From a checkpoint of a small mixture-of-experts model trained on Wikipedia: 30.1M parameters, a softmax router.
Below are experts of layer 2 (counted from 0) of a mixture-of-experts language model. Rows are named gate (a neuron's input weights, with its number), up (a neuron's input weights, with its number), down (a neuron's output weights, with its number) and show model dimensions 0-191. Each number is 500 + 25 x the weight over its row's rms, rounded and kept within 0 to 999. Numbers have three digits each.
Before each expert's rows: "comes after" lists some tokens at least twice as common just before its tokens as in all text. This comes from a sample of Wikipedia text that the model never trained on. Tokens count by the router's weight.

# expert 12
comes after: "\n", "\n ", " during"
gate1:461490507542499509472521492501482505512489532471482505523502427501484523491473492497503503456490539507490504542467540539478482520474557544536477519497494511522504488509551496522518489480502478544543508453492506508490505500507458466462532512495503504501534484549472463522530470499524548549532495518537501507521536491495501514518509489531493429519511528504455542477486525468514455507527509457486515500496453504493518477494514509470499492477511485446507508451505529512455492520482484540514506512505469506517561494505460516522527519497492512507476516498526510485488526511485508451
up1:502511513456509465511428527496507466482501491540517501471482569489544488525501497496480503501483463508498502492554458484517535487539448451474529533507494486540514495499447496501476509498500502500513504521509511491512481495470555495556486502481510526524425531454486493529491514530462485470444494505468514507479474488556506453479523515503521508499503507466517460479507511501518521503493479540462506532497544471479437551485504495490535495502532556519524490476477501526524511476504513519487502505528512489541492518489487488465519490513481519501489491470513494497486480491490507511
down1:498472515484479516515505516506483499540483525507448482493512491514491518506494505492495503442465511503487504542493530529448449511497518543514476525570499515491502529485530544504517510503503487525531504461528491519480499526462479513468477541501502515500543516542514474513491482546494527523546479506509481480489473509488494470458503510493473484453524494495479511477507500503521490496519521475524518480486485459539476450441522493496491447515491559491495494435501547525505487495452514516486522558515520503469545505512484519533529499518501509467494499517484518429511519467502499466

# expert 13
comes after: "\n", " ", " 0", " —", " 1", " 2"
gate1:503517493494487492506502518499527478455479475588495543503502466536486506497486485533551510504501468509501515463506472516521515492483541521471519489467489522502537516527457516465575502489501503507559502467507466537475518493514467490486502512483514486487552470483496484523524526467486556504486465513471489523544459517468504544466474499501509473500489525471509522485476567515507462474520492516487497525477478517526553493534514496499535509469496526490528501524515467483513492431534498508482534524543506515479448487504518504479513505486484520476498528482471512520490482509509521512
up1:523483500483483458503480495545505521533467477551514513490515465519478489484479508497509480517498491499490482496506505511495532539509548507495535520542510532517524514536476521471546488518507477516502516480537475566474487491551476490533506494534485469448532468513475485546518486489476525485493480521498503491561467528510506508486455477487560540537495474500528524488488538502476466431480534498516495523519484477544568506516514490528556468483496524506515509501481486511547503479544548487504514530552489495520482535512525509502476509508481481470505501495501513501500525515503505520
down1:495492556491504537509525472477477531489510517436507498503472502488519547507517526512441511483522514525473514484481483510492480479540452482542529479505513482517486506483529541520524502506523496508487492528509506432532477549461520509481542452473504476550461521532503489511476535489499472480494536473502488511470500479495520443471521510501463509529485507483535461522472480507494512515504514498501526534481491460497500497500500500483501475516504513453517493475482540477507514514465471499467489470421481496481533514476487491516493502484546570525490525548517500485492486465522499521

# expert 14
comes after: " the", " was", " a", " to", " and", " he"
gate0:511508455477501458520503501512480526533488492485479493469494540481535448497479556509489489458494512536508494472493447443520470489500525519488516474495524478509515505468433498500495481493505507469531517464515490489492490447496466481471445522475497500487481529547483481532509462506483570518506480500497504495532504474542539516515472471487504460488506505474481495497464518433514493549494479532493480530506537518516492452498500464487534481470516497488506498473544494498504460559475495530503494471512518479513507518502526473477513523515496505508491513503544527460501511450486503527
up0:481518529505511525489528452478512518499501460493499474503526486477507489500518479521470478488483498537466496533505501559508496511473491471473510521494482508496486481520492516457503483479539496514488501521470500415507507555492488513538538512523527487447549471519484489457472516488514454532498495539522496510458478522457487477471475512509474493483495527527501497542534498514487508466523525484497519475487442530498558520466519493514487541521499498487535565502446488485518520482498497493503510501510536556502496463463490518500501508491466487464507533482526480513508488551555507520
down0:478480522484494556539499504469495484480542463543511530530474475463514520497499496512501518486537480507451460515517483501503523507493478458468482498502540485530516495489485518480509509471544500501469472562474521442526482525491485501543525515524507543498508506492469505477439494469468486489470499496536470500476506458496486475462505523508509527537490496502484503508558499490490506472526525496521509485530498479517501520496471523497457505547526510499490525480458491449577501487501489499508514515492495513527473496465446549493525531555486473488476505446523467515516492500521493511

# expert 6
comes after: "\n", " |", ".", " =", " ==", "==="
gate1:489476526485492474459462502447545480489534505521504477487488517526484480495498525478492496494532456481502473525481457464477550507509459508518481489520513497490518500485525482522477490465487495503470484494537491503479547509455508479465476496532498510508492544492486529526472539495497487486448459491491484487524483512501440456504519526495484526450464492515482477477474488498554488508503484461487492472515539509526474527472495547510438500510496474467538481520416514431474523492502519472530488531494521520504522465514502501466546492483525514510537495520500508515474504515492494488
up1:550513529519485481514546508497499502505525528475526530470529547492473489519502480476480474504516500480498498479515484491473513505514433482464507496551530485484475536494527472516476533477502482500503504504497474449497509491485488510482494518508505515508482498563496506510496535487509515473525480503504475474490520479496459460524575451501502478467496511478495461495525478449468550531469473524485530521506479534489484525450484536487473462533523496461522490458504474487469526529568522483557502485507474512492508465522532538479504466478518518506480508504508490507486442520523519504
down1:511526441496504549454477464514460524518518453516538493496444463537511518474505513492503511482495486491470508475514511491532494475499519510519479487450496499526459515503543507496504516512506515554495483491466542536485474494468482503481516498472513512487516486478502468534476462471493500495519504521479460488491485489535494517497455518488473506454481456520482557490473508537529492478498534449489483510514538456529493463505508444534496512482469482488467520517499458475504524491525519530472520471496540542474476511498477499517453494493475508522499520499514489445466525502527538461

# expert 10
comes after: " the", " a", " and", " The", " his", "'s"
gate0:535562533490480508503499496515514482463476484493495525531447446525509485486518513520463482508515539497519519495513524574441499497475527516493528509503477537458490480475530532515494451490479532545498496508523490542551532500509521527454490464504509484518474505459487500491468523468535480504480476500515517484517532507539508484520518517495492525494528488489487525499530418488454530482473472502445506493507490518540486496501504489492505500441514470510519523462538505468496532563515513502464512490494505505500507489486462481502519501493509484521477471488491487524472517458534491506
up0:498547506491458531481507461561464504479508503481476518499499469498481503490511534524474490500532463492522533487513520523465535541461510513493546516508465482449503486469515488492505498499528517521461490519474489563532520480460506506466478523465483504510503545460501473509468527475509497492434508496510522519463489498528522479516513494522488519498503529488520552491486472489462528509495454487441498469542457526501536484504508527501498503485528484502521516486513498478500502466474476516494515533518490546467479477482483460470515504543505478512444458478494470543473495484518466471
down0:514491507470486501499523498486512498487487457490481454504502474500475499515499518491489463547509503502503493508466449486489497479452535476466495505482477527509498497534525510481493495500484514503461514476502524555490501491454490534441506495492569463506483493469531511506520525541470439485517494522519522473489519499563497506491507527528504515511526474479502519519523452504489574479444502511468526483496484504516476490508507475514483506485544463508482514470482565459503469551517565512463511528504489492495498513511484497493493496489535511563513466488480495526468528515513444509

# expert 22
comes after: "\n", " =", " ==", ".", "===", "=="
gate1:553491467481480498552489489516512477468486538492475463545499470547477526496485488484517476541496497503507471476541516476536505466499524472510523500538497479498504507510450503514455526528521472510489513528458499481472512488522500495480461467461470479504501462457532452480504526499496492475518462503461533481525455514472497475496487460483538535535471540476501479514525523517502509484501481524450519527538507483486525546480479535547534523522523509489483539487475482545546494510474501477475516518542479519484463467510487476489523517486514494498520456493469483481495474520480481496
up1:538534418507467549502499523520521484540533488522514544469510521513511518508490491469547489513523510490505481497504502467518489462514486516502509483504446483476516489487473486548491542516474480528454481498492503469494484499469517462496507471505495484494484509456506505472513503498467478470491503515488502525551484545453499496489474470533505490529511569511519446480482466524528548483518495493511504497492463524442489501465512456508501510487446500537480541496531500506526536548508544511484493504502513459506457523513541474464489466497488537479484503514508501526487513513497492468
down1:552535508505485508540499480516520525532457490495495465487444451493472541498501499519500474495513490480461480481497446525531477515500495485473521496494461510475501502505478458456490489540501445522482476508515540511534511507492462514463489498500477530546474489498502486467522540501530471560522491522544488520474457490472539494461467517460524529508508549508504495542434518551508529491498505503500503525525496526543514510503474473510511508492495503511519540494489474486525526448463512498509539489533478520472508511498518502503489512482455502505481480500516481504516454543513461490

# expert 8
comes after: " of", " in", " for", " to", " on", " at"
gate0:486542510536467531520544550515460546489471491503487483531471544462490512448551529555490518460512526511488509487500490506485503484480490499480504467476472510489515483513469489506486494503532450520489490495498517480439475523513513513507480501543519490516537472488513458497473485485516512526497488529555514481529501476510488470476528480493517505494463468491533509524495495480499532487467549524475511485508529442531503483535484502517479502479513489510521529530483516457500490513463483498437476531523532505525478520465476511489475513510548456548518481488487544543491492510535529487
up0:509481505532541528510521478495460506498530524488495458482499503527452517497457460535519530497499478541501519477512482537483487515525543554484501481511507532461487501511446518513500455532500522486506516481521518493512479545497493473511488452472528494478496491483501492489501488542493474467481515450506510522511510500474532494471516454527507471455504534531580557530497472513504489486454504481480503519519503464494497496522456474512481499466473483500481533539506505486501501484482476528500530493524494483498499473513540511524526506513456500523455561452485459492513488493463456487
down0:468461519485550556510486479472533469471485479489486504459489513503475519539519495488505553547528502481513494534544500496485509519509557511491473498496508558462499532517478539543527490507516556472570478477561495474476552509514484489526514488488509532525499496511517505485492493515534446456482498466507478481496515515493491492519531467507493472463531511518544544494507525550516502479453514516471475523504481485519481480522462524477516479496464490471499496516534493496519517523499527497490520456494507465484486463523483538502500511495463466522493513487499479468515502476509481497

# expert 4
comes after: " |", "|", ";", " –", " /", " ·"
gate0:486524525503489516516512499487466504463489490505486515473468529498500490505492547478514468492494466508507467498540511498510489515538492500458469473460482523503450501446521477489477514548521493475517502538461448523527456497512548460502477506534473535488535486482536475521473479484548489518431489472540500514510530465424523448485507504532535515457498474532495497491474529520506503526540462453476544491526544511481528464485496521496484508515494508474531490502495556501483458498500499504528505489497495492508511490531475479504486487506455464512494501467500508494508494514465509529
up0:527493459490508483496493509522524503523498515499508475526535491519509516487500468515492522527496526489499542496487493502490514477456508515531498551527511479507538486546476515499541489439489507519497498452531567483472529495496469530496513483472538458532469502533464524487512517497469494482566511522445496482489477521558472555527477496479479497533504519455499504481510469471484479469450506557535468504488444513523481546509496462504515507518525506515486516490499455500526564506511514494503481497507526504500492525471519504478509532471541533483513505523499483493490507474531489457
down0:533489479479487504507499478480465532414495519502501517503488523490452507506470507500482490507514524518485483506518495520513485508545526508550471486544458546466479495496502513515514465510528491512531480495491524517521480460522517511503522454509513511474495518526503528510479508465500510522485514509443494464493542505481462476500562515505497551519520527514527479502436528481500482527551482481476486503502552578529479500505485507549486500508525520493472472475480502501518502483495529558497504481483527527486500546475508468486523541483498480550510494479510511524515462512454527489